{"num_hidden_layers": 9, "n_experts": 128, "moe_layers": [1, 2, 3, 4, 5, 6, 7, 8], "balance_loss": 0.000431, "balance_bias": true, "lr_router": 0.00196, "norm": "rmsnorm", "norm_eps": 1e-05, "max_seq_len": 512, "train_tokens": 305900000, "dataset": "wikipedia_en"}
Below are experts of layer 2 (counted from 0) of a mixture-of-experts language model. Rows are named router (the router's row for the expert), gate (a neuron's input weights, with its number), up (a neuron's input weights, with its number), down (a neuron's output weights, with its number) and show model dimensions 64-127. Each number is 128 + 24 x the weight over its row's rms, rounded and kept within 0 to 255. Numbers have three digits each.
Before each expert's rows: "gets" lists some tokens that make up at least twice as much of what it gets as of all text. This comes from a sample of Wikipedia text that the model never trained on. Tokens count by the router's weight.

# expert 127
gets: "\"", ")", "|---|---|---|---|---|", "|---|---|---|---|", "|---|---|---|---|---|---|", "\","
router:089122158131156132111176092133149132144096113111158104166138107080115136120110158101142098165138142173159123105135129091142134134109141146117155112104123169165135149131137122150135137089146160
gate0:130215127142087096092123118146119132121129135096162147136153134125132151152157146149135122080138149128156079110080103098109125144118164149177108103146132112080145112148144138082150116151164145
up0:137072120111170136204140123126090140110125122145079105125140140148101135077097113105111117156136084117134101146137148110121135145132063098068130163088116165128110112079133135150118136137143115
down0:145142109139110102117144084142130132138129095115162118145109134168106157106150125116136110110144099149151105159137152154150175118133147111135159114143074136118166109128100161131162071171135121
gate1:134116119088119105128207173103080115092140132131107140115164139131115106116113156154127129143129119126126123158151077134139103107154127148176141078160173162106127168123113144117134168119105104
up1:116123114136151106132148158173153127123148105159087163103118081142087119154140146119187172104163074102111181129141138155103152118097159141104095097090144126140148133118105126103113146105102096
down1:117095124147127146142142155107117130159173157125130115125159122100090164094122143161153172103110096141128122105153135141104139113121121086121146131173138103149114123135104097124116071124107149
gate2:139114106095179069076135170082128131157176147123119107135122118136136146122127155119100122113136134103140098095134132131153115167147144137125126160087160117092164121147182111119114140157139137
up2:098109116149109101078166146147133096087118140131163110141106082146112165127089136166109160088133144082128101156097095105099163177126122146150144139127195134097146114163147143127136174123136097
down2:105136102129112092098103149117165115133125118133136138099098133158123160150126131179144182138163168135153095115131113095116094106147107113106139117094137100118090100176146070126151105136078126
gate3:102109118143110133150095134086116089089104142119118137123117121147161104159151140117143140117114138129126145116123112144095076128122177141128101114110076115166116097138138152115117107149128129
up3:070092141134107122138093143114121098079096138140124145125145088157153114183133158122125146125124107109121125094128155147120057152138167118113087134081113128149110132117151148129122097122116123
down3:120071124127128106106160103132080107155159114128119125128146161124141172123107138142126110160157115180134172168153144066117141134121101149123132126167118089137109119091102101136137156121111166
gate4:116168110147112115099113107107122101160134185164117078082119166122094123109145109057163160130136109141120092169156092146115122122135111175108147141122131124107130130138116138114182143118111125
up4:183086086124181115164126153196137118124135087090131154163139121137167137144091130167109114102119137142129153115111157133153142132105152098144136118103134133120159143145128108100099109123114143
down4:121122157130125107111151119152110116128135144128145148144124135093157126136111101136124097159125099135118118125144090104116111123165061140113089135132132126130075148115123115107120104117163126
gate5:087116097073124123153156109111110135138137088165113142088125133152143133102107127123113141131109080117067147155165132133148166119129142101195155157158075170164128161109104121148118134103138152
up5:128117120159122069147148143116174129129112150142140137149125111091124116139119129154123094127157125103156147163160169108201098170142130114148093096122100107142137111105073153143148112120168132
down5:163160164147136114138145136082151140114134106159150144161167140137115119153147197069146147177149114104134131152124148137124124128102136128077134153098117141154125133114139108089137148169106108
gate6:127148126106129116152118116111103121127092088128125117123120167084165121063107125127110159103108110114107098128150098128142100109140137131144140143105120115129111105123116098136112160159154135
up6:144107141183174099106148125155127130134185109111148110145152097137068169123139114132111101141127147167123143152142129112148097126104110090097139114139148127112101141120168125156099154138111117
down6:121094147145104097126121134113120177181109134165166128155127113128098158139115132130141107115137103147144144177126141145101137088085150136117125142143097141109108146131186133095162135130127139
gate7:145119123109102103158137155127088105133138129072132139134150146067122095168105128150117150120093122118150185130119132111126143111121109122166114104120093103098160144182106156138121148128137107
up7:119105109130128129113155114158126146139166138096118159145132121088117132178081138121112128127109125100131120091108162118093138151141112121091117109098089124098139118107120142123175100149150131
down7:132147125109129169121119134151092136131107153109146151118130131129156116083077115136165165143147095118134145114123109089130107099148120173166131162149117085108112169131158105127115108186120122
gate8:157135145141132122112132127115144148154142152127167101122171182125164120091121145111152117120131149128101109121107134181148129068139133134116133173171145097136159104111135111061116119156115205
up8:139133114108145104154105129180097147147105130140126125108138104132092106120134100132121088140181108137146125132127152144147117161112124116128127095093100128111094129159156154143148127117164102
down8:130124121152158131123141085118136160122086060159176145129123135136116117068149140201143104155150120159163105113123093151154168137110086079110098156137121147156137094120088164092150103194109119
gate9:127185135166117093093125091113125100153152181115168090106139116156136159121133145099122163111142118133136134117115118127112144132110143147139135109136118120126167133141122140123159125106158125
up9:113124115134194129152142126132114121135122133139135119111133130108148150090107137123159156152145088102122126141135126138181105088138109156151108062144131149115162103145134137175140129126117090
down9:170136121128143121136118146128108100117114117128121113186108142088145075125122107126171170134161121104113169147115138147122128110074134128128166139131082135126118160120127149089107143118145180
gate10:069112102129135142145131111138088154154072141071138130158135153125106152127117099141105118114117153163131071085115122133133166113140115153127168133087118146122104123119131159167104121104136162
up10:153100140099141141127118143138115109075111114086114140123145163156104138107139123132146158163127140128105120101100151105138154109130142144078137112121108139124127137167150108156132108127144156
down10:154163163129158096146133173121167121114116161150142114129093142171125139155144117115151130111119153122125104165110172152122121133143089136127167102138115095145123118157148097062136121101121127
gate11:107170094171154113119165120106130140089118142146142117113084164121093117140103119159132119085131177136084184106106095116125137121071151098142133113120138116127131122160170152152125148127133125
up11:148104161092121161127120138140121114172132175105124125131155098127187123125161133110131150154132109142154085162151153164125113144164126183120128111102109149098123137134133103091142131124117146
down11:147118108134107105174142147124176126061084131127125129130157155117123153123127157104119129135140103135122162134154106135073159149150114144112098101102092161137106120103167144133185082116122125
gate12:106152109157112120121147138114163166105168164120072148129137160139112128110126128146121150130056109116101112115160129100122112119160162123135111153105108119102129176112118143144112126151117176
up12:106143120134109136134112141114085119137124135120167129126146114097141127138100125104151154138096112125117123130152075119134125160113130141136144134135152115118095118171176111137113142132142113
down12:108141128115161117151147107107169147100121118117118160143120126149106159099126128142099152137129144125100124093127147130089137144092165173135127173161112152126149109116114177136132131099156128
gate13:128118110143120130126142114113164123096131094158117091138086110129073118167127121109132138158156115135100153151139116101098175114112155172125173067124157075165113130164101132176104129114158139
up13:145125140140098132131148135091132130145141102133133112098119179149116114160133121108118143101162144108092119142136102168123138121154120163095129165160131150155115145173124066144090105120160120
down13:143148121156106121139113103136146127140124155100144111132157155122111127112147115147088132116157102137145121169124120179132119111156118165135129140108069107067098099162126173114164100087137123
gate14:147149137141125125141147102118133096140121133085110116174077158129076125135137092138147145131116115134121127142125128121079139119115143131144175146116100129083069104132072141152156148153148109
up14:141139119139102092149143111147103107098123118087111114183084187109079108102123131088125108095142110117134118131081169153098134128097159131145171129105116155115063109123102162111141160128149110
down14:171115081125129125130141151152095098145142122152185122160122154133174146104083177058144132140125111124109088110078136110180179122114123136140160127124117144102087117126137124159140168124158091
gate15:143157128134137129163111116123163106136166151143127105125086130152132101101161111136128107120082150164112156110156098136101101135166107145125164156132142108151105151137098135124108095109090116
up15:145206106165121112194119110112138124121149167162160139136098099147103121101137114158133094121065132154102159144150110129115134154129137116119128155110122084138116155124083159131108127145137149
down15:116105133128111149146077109132081136102147146138100179131109102140142114179087089105117117119148130132150142141150124141113160075145128138121146112136150102110141099143122102131113104132137098
gate16:104140149134147094104109167137167104098145126103100126193122101184134104149167143132142150124122119120125120108090169126129123108165129177092134162120169101122124124118113097138118140113118100
up16:125135175104107183143109111153127117153107158120110114144125079144102148177106158139124131124148146110130158113134129120154173159125153134129076124141132145126126133122140128126152117132114111
down16:146148117144110110153161146137122153142126097172134141117122147139138175112096136151109127123133132191139137131087133139127151072122110145138122136113122137151130119173135104100137070120131198
gate17:137135127101124117114148107132139092109127147181158164111105137136158148133125138101158132125128138122135120133146158098155129145143136172130112145149167131130157166157129119122120124125124134
up17:073105113134148095141161121150152113142139094169157148090144094152134118123130144093133132147123136158157135113150103109133120127151135156185116150158081145162089080153148120174135147102156095
down17:161084125152122126164110108116163146142135124144144116120132182116096146117165162164101129127111174113099173083125118123083121121085123112127129120166091168111129137159124172138159137137111132
gate18:166133139102132136123167141154135123133130168125104134092138105142140142107123120074091164156125161145075135100163105143138085108133122115123155091109153109154137133098094125133122166156065099
up18:118172098143115118127072135100090137129095100116175137130136149130152117163140124158148070120148112115191093151129122119122165118115117139135132154157103135077107091162122155104142101112177137
down18:113161113145110135110127120163114127155113130132171168142138170160179100086179135128138094143150119122145122111114074125139170155136142153111120077112126116152099084120123136077128115118126091
gate19:123094142111112115132170114085103122149126101118136107111102119110127157133127184146093166147145147113134159136130142151123120134181153109141124182136175150145100110141122096168183092092111141
up19:132139121138127100133111137136087144131120127154176144115168120103117092147137133093129092152110094123112114140138120115121136105087152147120135091110095080106183098130106144139101158128170118
down19:145108157099093146161082116171142144114167146148124116154145160098153160122145126144119124135122076149124126109096173136133104107136162151156102119157110118105114154135140152100134162134091134
gate20:103119158109130118143105113114080108121097128097098110103122128141124115133121102154165158159132083107136165118119153105096117112107163149121117094134103102129135115117121126143177095146132116
up20:112114141106110121111093112117100140104125105113108137134132146133156078126118139146148197158146111086143156134145158123103147126134170161098099128110110125148133123137118148133150102143131122
down20:123135096146138089117139095129116087099100122119082105126091109087125173092111154129125119094125117127109127103137099092088113100153139091165158112156118146141142158129133149142140167139108137
gate21:143096103146135128150189071155127142124114109109155092128118183119105120118115113102098103149140101153090121091138142081134191134089118150134135093128149131119132095115129152080116095147136092
up21:079101166115104155128090168122124120108143126136090135160138100161118125165104111162131143146161142095143177141083123129157052121136118099126111122095123150096116125144131111171123112133129119
down21:088125130120121116125064145111127160121161130105097154101116147116149140117116113115131135160139130168158151117155098156126120103110150115155142129143150119094125150119123132153127097112122107
gate22:117135115161135114164141097116116126125113135166134110149172100109157135087138136125140103129125138154110120124104137122141143125106122123162115072132140112191139163156152107118139203116137154
up22:143119128144120160133147143116141155121124140160114128129145110134100149156099120113144080099103137094118125138138128108105136123123102113128084066134160107180118130170119079172098145117163125
down22:097119153149133149093093150139150103114123108110074109124183139129151154131161126127121117121116129134106154103111088109123098140123160130138154173085119113134153096128120126121094099168137168
gate23:128153104168110131141141144083137185129133125100129112134111140164140105147119137138162111109121137130141131158145129113097145130139155127145169098130124092127089084161142138164114098126188151
up23:137130096160101108150161158074147122093093125111155112147117167172144100134090098133155100115146129128130091114092141119119147144094130116104173100138127133193080119137158129102108112095148147
down23:118086157112164123163142078109123098129102133108128114103106133106146110140123137108115166128139141090129127156098099154149123155128092161089119158101110151160161122110114116110102123075133139
gate24:189209111121104080151101158097116151126160142072158178166155123124142173144137151152149121115161156135125098142082121120111133151125165138147115138122141119097115093176124106113143109130185130
up24:083068130125160174132147086141153107125114129182087095132080136145138104124122112102097150131049103115072152089188134116112143116116106102089169144104137119134135174084107130171102134152096158
down24:146165146110125142135088085127121129114129123153111121120140151160108159177104086119159159121155108141146113162137134134120132094165137127113088084093141097102114101134143131152105112102170085
gate25:133149145144168113134158160132133171140168138145092122119104151162135124112150120110180150133163091100115125164093114183142120124112128131104134098125098093083141147129124153099128152096143070
up25:081108127128130145121158087150128112126149124162112113058094155173106151105114093109103124133137145122141199144102156160182144148092127164091096135092142121120154096153140084128138120129145131
down25:166151143131113121145102143140148174091081142107172151157086124164119103125165078117152132147103134108131124115143155181127117109102092115097156148107123131148139114133092159126122137134103135
gate26:127154137090123117147114129121131105112124158147135107097143104164134079100142138131116118123112193146104161163100123083084081110180111090096132144097122166098110139105098107160129123132142157
up26:148119099171123150132111104167118126112148107125125131136097113133126190119124124105162130151149092128116140123153110157160149161112151155146148115154165092159155109144159121117122149149100123
down26:134131083141109123131101121142140138129140143131092138138151077091123138124125087138144151114115126142145143140164138135146140129150138153081064097130157150134129151105146110158146177116091117
gate27:090105129131183134145133140150086092126099134154140121111155145146169162118125138117115161100169096120131155127105110108158141129164140147102119116109112128136107126167139175106146130085113112
up27:165126148097087146109129129113147179162147110108108122126073145121088121135117116121123160149121160139149136133180150136128107135075122081148138146090125142116140106117183087138136155146121135
down27:081101140141152160106078144121096124158113122111124122104139135173194114106175113136103152136133111129122111142088097145105068141163128111084159143096104089094073111151136147139154148145125122
gate28:093124124124126112123102119086106109146147130134086148076151066124109111150127113155119137119174119173157106127087130126112112140145164168132119136124126109147160073137124125122128103124173098
up28:117105144120133122125110111087122126150159117121142148077136093125120105124137134167133130138166127176163122120088130114121107141133177161121122143142149106152151088137093137121109110109127127
down28:183196151136134123143164142122113104096155135160166146144096162119112170140109123147111116108132148133099128108109143155134101131095107124128133133154138117095114142138130110121148175101085188
gate29:159138130144125132133085138149102211109084118175179115126098091127131115156158153153111123132160089102136102130141118119133114117102137094136121171153084123121095126096122164132127132122113146
up29:116093095106124127163174125150124072125166135122075141122179175148123092084104107112158149137124142158123149131139148114124120163137117146135129111129127156141144115149153092119134150151162093
down29:147113156126150147108103121123150129137100115154109103131158122150167079129109150132152152096132123111147167101140156158167122103113078132140094118144122150108137167121115091145112115125143178
gate30:152103119162092156131135152142167117115131128134162098156087118138108187144125099115095127121091144091084165071140114149143134115116115136127119146154144134136095128130103087109137111135141113
up30:151146132121118110122097175139144138116132113138102169134130163129130129174143116106134096137168120140164120112088134126132125162114171131138105151111102122136144130145120150121123137077112115
down30:104107102134150141098132100143084159138069144098124084124124095144141118131109146149175106120097109131128113115128114155126191106144115158139125118120130128166157127111141139150118112134111087
gate31:145101161086130171123146101131114119147110131122096130131088178129120148147145127152132124091092087100147127136148143104102123159135111142132124127173167109138085149113128148127153124125143143
up31:139107155106085150118122104162168113124129151117169110170108130152122113109166154133094122093090075155168113130158144125137075137125084129117111149168171128148078129102134145113138139120083123
down31:122165122109152112121162142124132121150154129161131163103146100166133149123131106120165134098146090182114138149115108144150113152099122112166086148108104064094132112136129128129146139136116156
gate32:184141116107121149119110128069112131133107107167110123173100111110121169132135088081180117144134148105135147094143122131115164100101095122124129089161123123090144107134115105146144144138120143
up32:138090110115135132145127104145107158128128167096137161115185183125129102100137110145109187138088128140108133164143141134141137132139092127115145168064078130116120124097142131088115131098124164
down32:155107150096144133124125146132157165138046165116146129139134133055115158119134082141150142138109129128129160114111074129138135123132099136147122087151073136117155136154083116139117172117150140
gate33:088118125159172152143122168095149114130103143121090113124140119149154102160111132115102166123125185137114180128097119121135147103148127120111115143139103166118143116128104152133093095157134096
up33:153082137114068130139114085152116117114159080118165103142162133098141152101116116155131100161152085126164096101147141113154118107125133154157137127107108132180131121127157091132193144114133132
down33:157128103128158120113088134120145134168154160164119148122136122118172116148076098105092148115066112143100095129091102091125110169145159140129115109094151107110136124128141145177132103143112126
gate34:082148123093146091159179072129142105096168134162136137139109109144168131137093143071093105117155143112105147159109135090112117123137129147159173133154114109112115143106141120145137120093116084
up34:139113150136101149138127152127145135139136127112132143116146143133094152143129092158146124155148142104151158084142167158121139147125119119094102144143089164137167134118128121137176105164171147
down34:117112100097139120145131124170159104108156114114115108098136120111171135109125128140110160118133142137096158149127131121153116146127136110152129141135108115087194141122111167125111140156149175
gate35:083130156134135127078143120127123113133129164147145145111071100111146151171121150151216131132095134140114186092122130123155113099123149127152098067128125102122118141141149100102149138141108110
up35:101147105128127142135129126145121165116136138132155086129125190119102115148081109073075131139149103144147094164150149114085138118109136148114131156120112085107127119149123142135127114126147193
down35:129109107153107111149151145139109159152083132066112118135145104071147128158138118138096136067140151169114151115124136127115151159141138107124139105128124140155134099116099113127144111162070119
gate36:106115089136112095119136124177154104110096127105135083158121124165160174098127148133143132147066115123095162135126146093093126145117114138132160157053148135134114140138101169137181129114134102
up36:150148171131138168129121116097118135139175121161099167113110154089115076152138121124128106114183142127159086125134108177154131129159125118110085116194105116135143118113151109111086110141134125
down36:153124121128103140149125156112149140123120160127149113127158152144123092142135133153091122103139124108112117109135104182135110151107120119165122159122090136149114071144137151102121057147082137
gate37:178134135149117153122082097140164165120121116142121083174162148135119154144122115124107165148183160121136133158134144124133127165109169137136175098130116158089139154123112155159162147118082130
up37:106143135122116116149120163166139110095169163151113180112119135114114093190140110112129116120108086117139121135106140118125132166151129142109126167115173117161090133173119157090107078123133124
down37:122103078106095172122122095140120128136116141112134138149129148115098115122123118112138133133108141077151123129139058120120145161171177147161159124076067135133135100139150128100134121166123148
gate38:119162134129113112127131134127149141105087101166157127109137181116125128164100134109095113169132149106109141110123130136169148153079163139109117143157111125155136141137138160121107130114160129
up38:105118155115147111132127143141128113123100112125138086118134178136115094125108140111101106109136163138089162098078101144129158111113129088066143112122131090151168143143149157188101146115136133
down38:112133107193126109144106135128130164119089162156092119126146120096130149135165147143143121128134084107131126136145138117143090132120107123171146150167185137123096125111098176130119104144108093
gate39:167105132136160144151116139120169107162121120145110136140158127126152151146093110146128134153137146119138138167155137113193134130122169069178124149117120126131126146140097135132136155121093181
up39:159106135131171133153122138128154105164114102128088134116139113133141157139097128107136124151159125106145132153136146155187143147129159056156137156107101124120135151120102137134135137113089168
down39:138111097133100135125163131090109136154101130127138152113170123139114132137165169133137127178103156166133095175105164094122122123159150173142132117123121158142102105122145112091168149125141119
gate40:144149151122132153154115107076115146130120127123098134114097145154116115096137114112102122141134102153122058094126109139099114141133145182153127085110141124089121133166106147137116156090109117
up40:172135114080135132149136134098178134184130149131102144140133135110098111138129115127143109139128118170143109131129150148104160084171109118152118100118146164104119159148130162130107114124133111
down40:164166092104099097102106097109141118146100150112148094158140113118089114163144145136123155152101145135151117116127145125148150072072157086136116120133186136128131120109141149114159138125108146
gate41:133111093135118145149137113096155165143118143126153106162143117118159140162154190143122134118100139096108133138133162154134116147126105101131115110131132124130078144113144120135167124123124121
up41:148148187107148121135133157151137107107144121146109133089107112126097110114130069129152103140132154147165143115114123108120130083128116141117120136154133154113172108141129153109103126152128092
down41:155156093128155188175160126099166126156173162145134112117157133133120148102143099141109124111115141090094148092143124105115104157107106113114123151139134114121118117163133109070141177141131106
gate42:132134126163167198153138099109097131105140140135143120100161094103107130127085128104134151122119127143110130140118094126134139118114099116129132161149082112120083130085177121133138130089138150
up42:112139137140134177120107107130122138089146152148133107124183096132104134139120126136132132122122151155114121163100127104136096134120118136118142170145122113119094107099148102125165134075099149
down42:122097154124079078126126166095147142139130138148157129117104103147070113133112144119130108120124151153126162201113148156168099105115154130152136127111139131080111115134180087104122127102157162
gate43:101137088187129143119118097148145129137134092102134094132163130174105122123103099115159143120118142128122145121124122120138126137113106127167174102108124113155143137103168112147116162135124156
up43:098085144152110141132135141128156095127161158153107123150129119117128124131125141158126142093127103127118156157106174156100152119140152143128140138120134105132112127147135145153091148096089197
down43:125107136120122132164076122094140112132106103133148130174114156146140121170094119124094144168148098145123130109127085108133123135105112141129119084107126068118152115158089086149098104161127109
gate44:133118116077102138133153093168109124148096124117148082109133156133113122097084115128124110133145108139179096123106127110126159165103066165095123093074084134141152105123137131131099107169154107
up44:100101115080102138124163100122076100165057138094147100126135144112110098075071104154144123121125100178152114121100117113126163144114070166106132091092099140148127115138168125116136126139178133
down44:148171131121141143098104133099104174125085147119121165132138113117167148127124139131123086126128102122081135066123077088108116111171126111105138125197136117146126143124119145127159177145128133
gate45:104094103120097124125150110131112131113153100126099094096168129125146125140085144133082160143125094093161155156108175138157100110109148093135144153121159134137101162141136113151134114147104139
up45:129152145133125132121181073106116140155147078100150170098143113140138121106135116113115161105164127123124108151079145115110168120116155150127124132128134159117123121190144145129098132133146133
down45:136113152136111116126128127136134087184125143111122148129138125122175133099134105135094125122140113122086130108145134108141114128106161102098086077102172145156125102120130139133110133117105148
gate46:143142099159096108116107110134094066139116098114144118124112122165125091119153158138125116133149139156119082137147112099128116088110131127172114075128090092143157118107147121110116114119159122
up46:112133153114126127104180170114141148153170139117141144139159093117132134073132116123144138169131121111149155126128138176136117131140078131121154165129162144126092146154182104133140160118084142
down46:153138134160222117094101141103107140127132099125141115084094111122140092148099186116103116142105139157147092152121141118158163095176150091125135107123142117108090115083152112134136144119093140
gate47:132154157136110121113112126135086129143160097122157057121163112148139115128145153094113162107157110149171120102089125131168145125150092141132169191147156136163116110124141128164109100097141132
up47:124159136154137106129155123168117131140124094125166083100135115173086134105114111092122119130163154127150172105147096155193134119157081134140151142105147091209079094117120112158090117131141116
down47:114126132118108143137101128105133080097076151081113104162136102119202107141154149130130117166174136146115125090157104162104151090154077143116150084153096141115129178086086133149134097088082117
gate48:095124135162120152166139140119154117135114084111133140139109094132140099151104115127118151125150134136149167144118136142141156122131094135093120127122131107154134149112143120169140131075102097
up48:130151120145150112101102140152077153143091130129153120113083147165071138133119104148145128144161142115127167134125148119140129121084188122156086087137116098113154117120139167075129159126131133
down48:098153110132109108125126121129106113112156137147114122145093155127161108139103095126145118159155125164157133175143134152126148168183150137127087135125114146129200115159138189159130100156162129
gate49:145131121078163097103142131175148155095143152105096142131087164151101139112150124136128105123095130136104084123132168096147114118132114124150140116151134122119133168080103171149094123148100098
up49:083136117146113123145133125102118093139122118126134116115173084142108111143121143119141149135170126140128189150107106140115137129106134117106131146124110141122159073154177106124138138102150141
down49:136125096141110138147129124160156146115125097121116102134097162136138111103170124160141109077132147134142144136103172119096115135129144127108137122166080142160105098099078168106130151107141131
gate50:103151161184103191178111144118132139139138152098176139101128113120166170124102151115128106120148124132146126121103133158180130090145130108155125113083135098163157128136169130148118106116148107
up50:127132139124156086124143164193171141177117143136108140160117122122081120110143146139144109135135122139103174133139120154120128142136136123129109087159133160105127135115096142074132150149101096
down50:148147128110114093151119147092128131130148125111106130127089122147118097136125101139103125117150116157132097162117121136160122122164126157150160098137118169112150069157138145125135104150142186
gate51:129132112106149165164160082157137115146093129130169098138138147162144085132087129113141150143152170145099170093147098109126111137159080118114155120130097146161110119081133098095116142123089069
up51:137122130120139165149147090145147098160108134123156097132139132168165077130091149093166165120124125148117165098157107123118100135187098139105143144130075121141105149115153078094103131091109079
down51:140110113110143160085113137124185109173117111115134097122114086143137148162156115137130139126149136105111148123132151132132122140115103106127123136116109182179134112122111160099127126128134117
gate52:121107122161159158147091107102120096111125142130084136097125113143099118112147144152125114115160131171169095146123155092123125142094179131141127129107118139136109141114153117156162130164141111
up52:111139145086130095166136126132117134134135090096136071158127120097136127120106167125130174152069153143146155126129106164106157089172044164135113136124140159129181120156158131140131126113157160
down52:105136132122138170130116136129113165153139131120124118148157152126111152131140141148099145130122094106157138127147132157125162139133126161188128102123166143135191171089125127143134087162139095
gate53:112117130133148117118154090127130120090139103161141116083148135157129109107124103125119154147133110121089139162159114123115116138133095141146214143116097135168128154096155135137087131088104114
up53:156132121125105146139121163100123146137118160089105124168091144107137157133098155130151112097118153138124119116109152144129150124116161136128063119151151126094121101166102121116163129158150135
down53:155151139138127123138104163141100139078127139125136112126095128100099116137096100089099115154122142140141135165128109095120128148137114164168109115121099161111084132151168103128149105109118134
gate54:119120145103102144104141122124099135093147171123084137142153114091137114100131151154124103127131111111125182101170118121107102130152131122142200115117123100141109152108134145147138085143097127
up54:162124126142134090143148136112152140158142097128168088114101115177121137135133114105149142117097178166138074154111117114171131116147117120129092154157152131136117107110134099124092174113141111
down54:154178163136126138150159147094148138129131168107139163123135145117131120113170121121136162122120169125149118111158119170138116159161116149153105133141135193100131122124145139112182118118144120
gate55:134137113132139127137139136124101131121073119090125162081137121171113102144134096116188109155159139149135095140111105111129138125152168112112145148136098145111130109073110142109127112113167129
up55:126098122129137164147173152134110119115098133073126155089181105148138117143123082130150144145135149126114109150147098107119120118143160086108149165153073134094138120098138132128111121140146133
down55:167115162098095124178131142131160141079127125125096101111097134114126106143117130119099126126120171139114151160083130143149068132128128127142131148130090130109174070119098103134138110128147125
gate56:109125147165103083101127160117129111099144162130193161146146094122126118130160137117156157125110159143171138146132126123133110112147113138099131102111183068106118165138160096162110150121097121
up56:123156095128141143093106141100134156134097131118092087152139175146111144121099104120096131111141207123097117105127106115110157137139146175120135127140107133148124121154113163072140102130127126
down56:130137110177098121121157145096138116117085138126136109139121127127131140112135152122151173110132143124151130139156171137116138161128163087095121116121136126093148106144137134124137144127130155
gate57:098096159102141155117141129131097119143114153128090168137115133085121133137068128126135153147124095179121179137167091123137147157150133123103137141123159160155111097090131120105162110132102131
up57:085091164105128180123136136117093108142107152161143137124127134094112116134073127140124123163121083143103179139154125124120127147142133144090114135141154123165120110081132138122141098113116158
down57:138127117107150153148165153129147136091177154136178130116118140168126103149126140130114111110122185102135098178108126159116172093124154101167119124094136099130158126148131140135113128107133111
gate58:139133139137112172114119113154140157115148145104115108145133142107171143089124137187118096098177144115119104108154141144143118081127111108125106122151116136119051102133166146105172136087157124
up58:087137115153149136112141134166089071069126114125115117068128105092086150129113116107112104155082128168161150159107157085098142098118143150114129115154090139171147156114105109133099136118114089
down58:122152103117132100140109168115098112112124151112099133136135117160101122164151143084103170125163078149134113119125120091115125170124124152113143089108079123130137164157113084146149129140133114
gate59:146157134162120130124130117171118163080096112193144132143118131144132100140097137086108089142169087129129138156140182095153170146150128149142137143153124114145133126122100136126125136120137124
up59:121089135095142130113126172103135145166175128063125135112139123107143150168162133156151159109097158110112114073103101144086087146108125116096107134133129119123120109128156126118146110106134121
down59:177128167145125078121151158126145122106164153091130132119115141152165114122127116148100095115121104133123124111141115148102151084161075168151097124133131118095089176111132152120106091112137129
gate60:108120130160110138149127165112161083110133104155121113162118111143107154139148141115106143137115129119059123113154106151129171149104151150126111098099102148112119113122135136123135115146133111
up60:091132121140121164123131160133160130141154122143123129121174172120119144174125184137084143085150118106091094111164124129133106143117112119096135160144126120150111128138137060146113101090114110
down60:163175161128101117126144139147159140168119119104144134130174147153179125134154145144108126137113159120146122117133116106114130117104117123140128132142169155093112094125125120113118149089124173
gate61:166176156098170162106128140118133124144161130114102125155142145133140129163144149117147116075106096114131111145119124120082124111126109102098123119136170116108172157131146133110122110153121135
up61:104051121142123098110128121137128168108092147128141130105094130134094150119125120135098110163150155185102152104147099156132110137128127142146146113121087151135088069127147145144129133121098100
down61:125093120112086142130103110129156152153121124128134143127124181133147126122106142148098150183101147144093153172148101138105111108134110113161112125073090135111133115182138127122163140161135095
gate62:102135092086112096104162122134134163132093127112149127151116116109104163102089125131114131116160131104174139167124133097171132155134118115159059089159144143116142126144137126105167126117156091
up62:117107174147135111098090097119114105118133120105086133145138155115132140129149133111115154160130132135123121085143121157082128146138159121128162172087128100088115130131111137156111156170091145
down62:172144079112114138137107142119146123143148142143100101096093120118173139168118183102073171116153097123114137150117129137148131108120123123130123113166127142104115113159110113130139111053095149
gate63:104171087114083134162148136120157080165114167129151122084146099131077118072120135122156130133119094153080144140171109159099164146141129111130159127116125113163139101124172097140132153101147154
up63:136132091140110131126174108111146129139137143126165095152111122129041108110149091169195105129098127119111102121156106124157158167132108117131112129110113132107140139114133090175139145149126137
down63:136113124144140104120133132149153096077104108108111102120092156177143109162123128179108141140106161152152144173120047116134129110128121124170118147098111152105089131145079180134115106140126130